Experts of a small language model: 8 picks a token, 403M tokens.
Below are experts of layer 4 (counted from 0) of a mixture-of-experts language model. Rows are named router (the router's row for the expert), up (a neuron's input weights, with its number) and show model dimensions 192-255. Each number is 500 + 40 x the weight over its row's rms, rounded and kept within 0 to 999. Numbers have three digits each.
After each expert's rows: a language model's description of what the expert responds to; "mostly gets" lists some tokens that are sent to it at least half of the time. This comes from a sample of Wikipedia text that the model never trained on.

# expert 18
router:572514564548462527493491515465388579476524507524424526430539572499432531450497435477502498539561488499525475549500534529524476564518530516519520500516432470486502524462489522502521558528521537
up0:555551510534435444476505439554499431565517571488506534541499561531461492470496525484557542503514556444450500506547464531474495443483512397558529492478502458516489550499467387484461501544495474
up1:557531520472528525448452447484391503501490470446495556439546472496440515476493458559429487466500483472499480579496440485563569473480508443549529512517600559489528514484529482501514495461502494
up2:536547519422472536489440496475563501477565452500515530490464486574509502526528517480496512477461543436469455486469576445439499485491452529528499509482475494454548488529560464522454495520493501
up3:528449509478503527520541571472435495470453509482498476525518544546478497485519519504487489534533531458442526495540549483485523513460481481405566500498531459472553487516470488416505508490480520
up4:565432499458427528538554530458492505534512503513476517514452518441573545482567507513464479511426520499512467531513539537477538553529437526434500477472546473503504447509466541514565437501495527
up5:492575439486552596515537616427530581484454546565486483413487506545458557489526515566472499471565524475469505478493493514457476474539524454534490459518529473466485524487547535495473521538540528
Sports tables and bios
mostly gets: " (age", " football", " ENG", " Team", " FW", " MF"

# expert 47
router:527497536403563550508462499596517558504484474565462561500498518437473538504491466507597430491458504474478456525445529423525495548542532509477479513522587456457425543525487461452519450549526533
up0:427444504578366479484466523515542540504487461558506525551451511486486427555482510566457538554541464453524513472465505527588481449554470499490503502489528555432490464491460467490544417468482553
up1:521518468449490479531573500616543445542484475466458527541490454501485486572472487458570487508497507463478448473558509486541522505432533561536480598525534472478463524456532471505519467471507438
up2:430520527485520468519525444518530517543475496475559445532467526493528499508512482521524443402505578511551566535551481457557544470528407530540455467505543474483506505449484575517477452522484535
up3:483496418529501443467419486481563499472531476432580484497481529558528465554529533432483460522406532557540564492413539530478473482535506497500497448420507509477543549498502527486512606540533482
up4:467467516523520495501530547497493447496481531463479533519525471454470526534495415500516435436487507541481521416547485526513469505552497470498525541482514480477515521543559462510508487416484433
up5:531463425495427523539561595484509495469492532572437467462502490513500589522522519531548446520428493519461447435444489528484539504480457495434444501541469523468476466499453455475472591463493435
Articles and determiners
mostly gets: " the", "The", " The", " its", " their", " this"

# expert 20
router:555473473549526466459492476553564528481504556538509534533403514472509514502536503461470540531551500529496508481556589520392519482513485537488502561486588460487477481554429443492473539499511538
up0:499517528526457492460515518585585468518462560442436462585559565492507508485490511523501514554479442504450501529448463512491480542536501549533504551476506471461511479545506563501516541524519475
up1:584529578474507485489460466450513572510519499545506532453527510489466528486464533526536441508532490496458439533419501545539521508493475510472470559546431506528525510542513589480528531486495467
up2:502467545525444561489519572517547416481485499513556463478462531402459530507442547463531581563487537457415487470508527516493533470426504478438507546506518500474500475500482474539474493455517469
up3:483518458514484511471491529558508497493466541533472481588535563535567471494502516507509515440458523490420526451552497514494420426590499466504548514498499502492515583448507512462569496502516475
up4:491502381515485536519471431491483557559452462498504494488529522538476472562499502498479422548502362502551476506483458517456525582473458438442506475450479422505492473484524449467482568458490504
up5:514439522504568492482487476512468517494454492505514536525467526465517490542542483477469465487523474516537431498555523421477433500459481485518565553518504505508472491507572561539540495492475577
Prepositions and connectives
mostly gets: " to", " for", " by", " from", " with", " in"

# expert 57
router:517497429528411452454518575517505582509496489498561445492421509501489491527562518483510491497476510518533476471498466540477511538481580485549503488538600445545486494484461470537485539499484565
up0:516520493524480478529486502521494461425492558566529505471488512453412548485482485434518446528491547537465503518477493460501483501514495460523484510519494471492564506522472512566471530463476565
up1:489521485587482504528511456432559441531581551431540528525542497436514453471465500497447532472479559508495533483506569545551526454457556462540479471521523609469478538488515485472562495403505523
up2:463550481534512464544574463526466494500432531433564535558561525516468429507516459470509491481486492466533479540528497499444548548483520536486425536475539464538472433467486429433541495523519441
up3:478469401572464402470432501457496459470478511569489403526450477478496484438556513476539592525509520507538489515537480528523518523417467461542478456532466474496564530491579488516471500550405582
up4:449522459515494495460488477512465486529529454534457505518522473428515485548486514486535514472461517494534461473486472507521452576450490490471451459425493514528418551412435539440530490554523517
up5:525517444513460479512375495520455436545516538457505474508515489476474542493577516477498432475440500503594474542426483496436564527489533540506569477444487476543516527518498483541520581494450527
Function words, clause verbs
mostly gets: " but", " are", " been", " when", " being", " during"

# expert 8
router:486461534498546534525424521476566477475502482525496482465481436491532550514485473516531503494548513487514540505536467474499488438514474505525547499474552555493463493602528478470487496520514575
up0:455521475486481584551561495570422577552442459462578476530547507471518495497403486505525560491508509531472499520505458501523508459597537478455570478559422571554515477441504505520527458493525494
up1:494454507504454509470497482495553534537511493511511465545490480500529459454506623553486518598523533547542542490453470534522512520487480522585549498519490514532545558506495529475500473484502532
up2:517526528543480548527464539553451466470485525502451439533466467478498484464502458480426531509488462550520457574482513482456488529451518536501487525520465483509491525442519517557481509484482395
up3:568483510502485504465559527477513404567535509419477493520553506499534489526498557554484516516455519537503515469508489463574523437532524534540469497471428457493505465462467507499590485455544470
up4:503502518440489472523484571472491474510456509490659478459439527502578465537432448467563478495449556542493520480490495489479478474539533601471513436491526520516501503443508538505504490509497520
up5:556464503487493522564499530465535526517545556496425421455486487492579433490568553552536494505472590498533553579538518451523497492429501512512499493449553509503465491581514510433445433500496516
Name and table middles
mostly gets: " L;", " —;", " ", "',", " W;", " Larry"

# expert 33
router:509512442535543539481477531463560546452536473536510536542520514501498519499463515512508436565536472468495530499471497467499507540516490469529580490518530468519551554586507468495457440514547456
up0:554491440490501517505436495475483470517535535434528492539411521505527435523430487482483494588477576472509505526519588469540576549455467510516570512477473537495486512536491492548508470488483462
up1:425493506576543509450521456528465549475551499532499505529559494507494456506495469437414573520453492473547513456465502490551578546490501479448457555538479519496469496483514452501451471490475508
up2:472475465511429459553460521587485472413412505520501493515478463453482537498528516546529428546547548492502476502484535449511444521522552509499510519590490492510482492504482485528475522483487462
up3:521502473529488527511502499486530457524436489505513455499522517488467550516482458557485484568512526483521532509464473522510509530469473564510481489470446504489496480469486530534511490563503478
up4:458542490464542410441576476523479566565571484500499506564503493470409545512549508409522477485474512489495540540482564478514466516512554504432495503510492542493505522450531500451452472522472520
up5:440464424500480483480507429484422482571503520469498491518525580572472562552513542495519515495536530541482444472498530468382473505500520493586427526494467508534442571444490520492523511529482407
Table cells after numbers
mostly gets: " |", " —;", "°N", " Coordinates:", "|---|---|---|---|---|---|", " 0;"

# expert 40
router:450462521487548509522496462443536490511551456530492525446524498531478478500549503495477485517559493477507572503540528469449487484527517430553506487480545492482528520555489445473521515512511584
up0:536507504535374538540504480500445487562503450499564495520490469396448401545514494462476475528476565518496425440543481519517511482489491488591530483478487544497521469421487452519530466488504509
up1:480512488532503578460444560504468522546473510514532479584552525509436551565467488586505448494503551541471443499486420469492477538539507483524509518504550516466488539490455515454485516547486521
up2:483537547519444461452517568574508456463472527570487574480533570497544489496416434533485508530563474543414482502517531409453480435544507486445543561528477465581561505439571507423498552563469510
up3:538480514434470519441549475588491522468518504467443436432532507449452461438517535512491540496593490511486494484438529479497586522411534494539528527535577559518462522459593460537497459515505505
up4:474461511464469447586519553483632498442481531475547477444461499463542476512505435429463503483460577476494539521468519522455555488517518539471533504440512493459508545552534543406540500494489516
up5:460497508486549496497461495546467436553475521502466569585546495508461458471476568505571484553534439492444550496460522542441528558514469515552492481439489528486435483468490556506454516455475499
Name starts in table cells
mostly gets: " (s", " ", " \"s", " D;", " (\"", " (re"

# expert 0
router:472477551513610467505514470444523501490454520505598512509496505447510514452586455492543412492464465521544423496438526441541467521550468522564474500404482534541491487567497472536553513518518494
up0:474515500497537488481492489409536496535475457460546530407494496455457503473513585549493469492553518505492465492508499458518468444477508455560494481452529509514523496522491479497548511472529472
up1:494534492493535511544518482445503469533511587465517510590491522537542511504502502531520574495432519541518534516509546419490506433478524455516506436475527554551461505441477529442545488464528447
up2:541528463402457515526482532521463483519561528526456509488489475542457511444502475504527518518423510517511453475521519465445491496582540525498482506601426536500435483463561452479515515564499485
up3:485519522549556478505530556549490622488478530447483507492556492597471488489508517496507503536465540503544488496429495479493505426504468542460552492514530486453520505509459504538467537441510492
up4:520488553459494487508513539494552514517508532496495464453502537514552442469538478520575562486488549549585471505492519505465560530503430519411513486481502520495468451512527489535482485525525545
up5:562540532586494468557530430457504545507506484451446433598477483456533494494555559546479454497410553509507467475521525495530470512382557523471533482434455481518520455562490419521516470453497469
Name and determiner words
mostly gets: " own", " latter", " This", " That", " Angeles", " Conservation"

# expert 13
router:455508538493523500531510463500564475473446447533438469391511495524512515548496520508489468502521513461550490504537538556564479409528465443469435463488532477495533522553457438461517485533562562
up0:511546515449507443490574497535512494541484567515508560489432576446526542479458483506444511467435550466457514517479475465452537485462440538513481495523451540467457555544452492522476462439456541
up1:515518482447502504463543543495496434484480518499517484523528478478498525490494455444560508544522548466450535487445537467556580517485510545526513513457497421490521496479499516536554525580440465
up2:481488535545489537528490529497463505448532420478484485526417498464478513559504536549491499488458478521474509545428598500480500480544448542487508490567468476486501539533518510516502503479466526
up3:510540502432430498477573567482519500483449480510494453410520518516474470478496558477468483460527501503431484511415527482537498471539529444578517525536461556484488468489531530537559524492515457
up4:491491535488533417494542585454578478518483458517510466505452488486550435404537594511452531541517511519524500512606472535529487537496447559505427448461454459479502455488540537444462502526486513
up5:509549534489496505522529505515430485466434599424561486610471488569505459436444509503478487489536478497468493533538434527445493483516500593492471452505415456508472536486548496453542534521521476
Numbers in tables
mostly gets: " 2013", " 2005", " 1999", " 1994", " 2014", " 2008"

# expert 23
router:463484577488510516536460499489498528470574509515483489470482418504490528519538492496515508524486464449501583495485545437501499540474513398507454481449591480509492502538456463488493556492502475
up0:539475503438508562457499420486507497456494518517518465530403574468437414485511554441462441445488427496482510507563488494437506521493546462491495568439433535455482452463485477480507581520519436
up1:462481503494485528479470512597464522495444442455540518495489460521483497514478471457548464464489541502479545454458514477421562454457503532484513451524456501463448521479496587508558493485513485
up2:477566505462526489481449486451455522532519465457615546472540530547513489472461494431505514557437558533453502507506544508463585589473491479514520491443456485434544542469514516539492546413489430
up3:426525516533471478449519426529443556418453521484511557507455508473550521466459478452493541498434607492485539502557417520544485566512546529469445506442509485433551497414567552467474447546519531
up4:440497484516497528560444457525444500488525539480495590424510457522491467498447462504467619509491517448529496495576519481486473482418537471441469541520489548506485530458493455522487440480478469
up5:427476531508482524541562508551488557462467435535530566485501462462504462557514424566560541499519485490480551493456542501453453510491471526506550495507567486447538468513470501460505521443455491
Table cells, comparatives
mostly gets: " not", " less", " least", " never", " few", " more"

# expert 15
router:524499546506506517466513485423527514511471507537508505523543489486578505495459569460425519442588479477512509442521510556402485589554444463555476553546565445485546486561511487495432579516509476
up0:532535528376603522543527492489593557463521550512502463439481458508483552555544493502518447504498499453506558495485474455518537509514555440435441462435501479452527527553554581460546447417415457
up1:553489565511431533492505543545458452452481511488519518582510474495514532471517548467467524542462500555529504508500393563549536577516494505481496517510513455527495514544505513574530528523510452
up2:536510546484445543494475450520455504510498509522545470489568479453535513465491510565419429517484446556412447515519494455579520496544458466533515554514493545417420439451464510379463500450499524
up3:567528536464537513511533550458495557529512402515487507484425502512522511531514530477522492503583463520449493467396479587446513419509430506522541487590450528484496525474482509502570526569468536
up4:502489477491489534500525440540469552480529516504532565430469533516458531461517540546497551461465516479470507449485534588500559471555518469478497529506529542491506489473491500558562534509504454
up5:473524532522536478491513489506453551514417550502470517497488532477493471445461461558543550452517463538490537422451446421484532482496463519467435547493413437510535485551547518484473563587509509
Table cell separators
mostly gets: " |", "s==", " Born:", " 1;", " Country:", "="

# expert 29
router:572541419526417446461489510472482547460523514496479496525514442517519518554548472527531505466476442557500437519509524553439512534534511498519448495499493455539495538506467438551498506504508540
up0:516552468507505465487433471499457493516535537493489446496529498427543562499498463491507505541417460546450465545447580554517543529531469452550552518460496426554581510556494506497523639512483471
up1:467479497454508578489520440490462507596514531489452491475507478510555486491581477524459489554518521411518453517604443537540515481490509504520506488529443455472459483545436446501421582464485509
up2:471597523517571522484514489489488568424396450496580533527477416500521488511479415536470600464505524485464483469523453497457587491577517470457544409451519407469434554451415510570509439570499543
up3:476554562465511468522526477489574436510508554487522538574480566492466460534451513423457443450517564483478559457471479525479475516460555553479477583569478533609500451423477534511504554533508474
up4:512400497457512548519479436500462563572445521584502458506542488506522541503524516541518461455442480558512527433505507533461617458506532435537506466410575430535529461487512417506534495459461507
up5:483435456573517405499485508499537466472457484525489505460562483456496550553518493465491585512484501499509521537520487452488492478560501427551508525495453426505459530480544542441482566559470545
Verbs and clause links
mostly gets: " that", " was", " with", " been", " have", " are"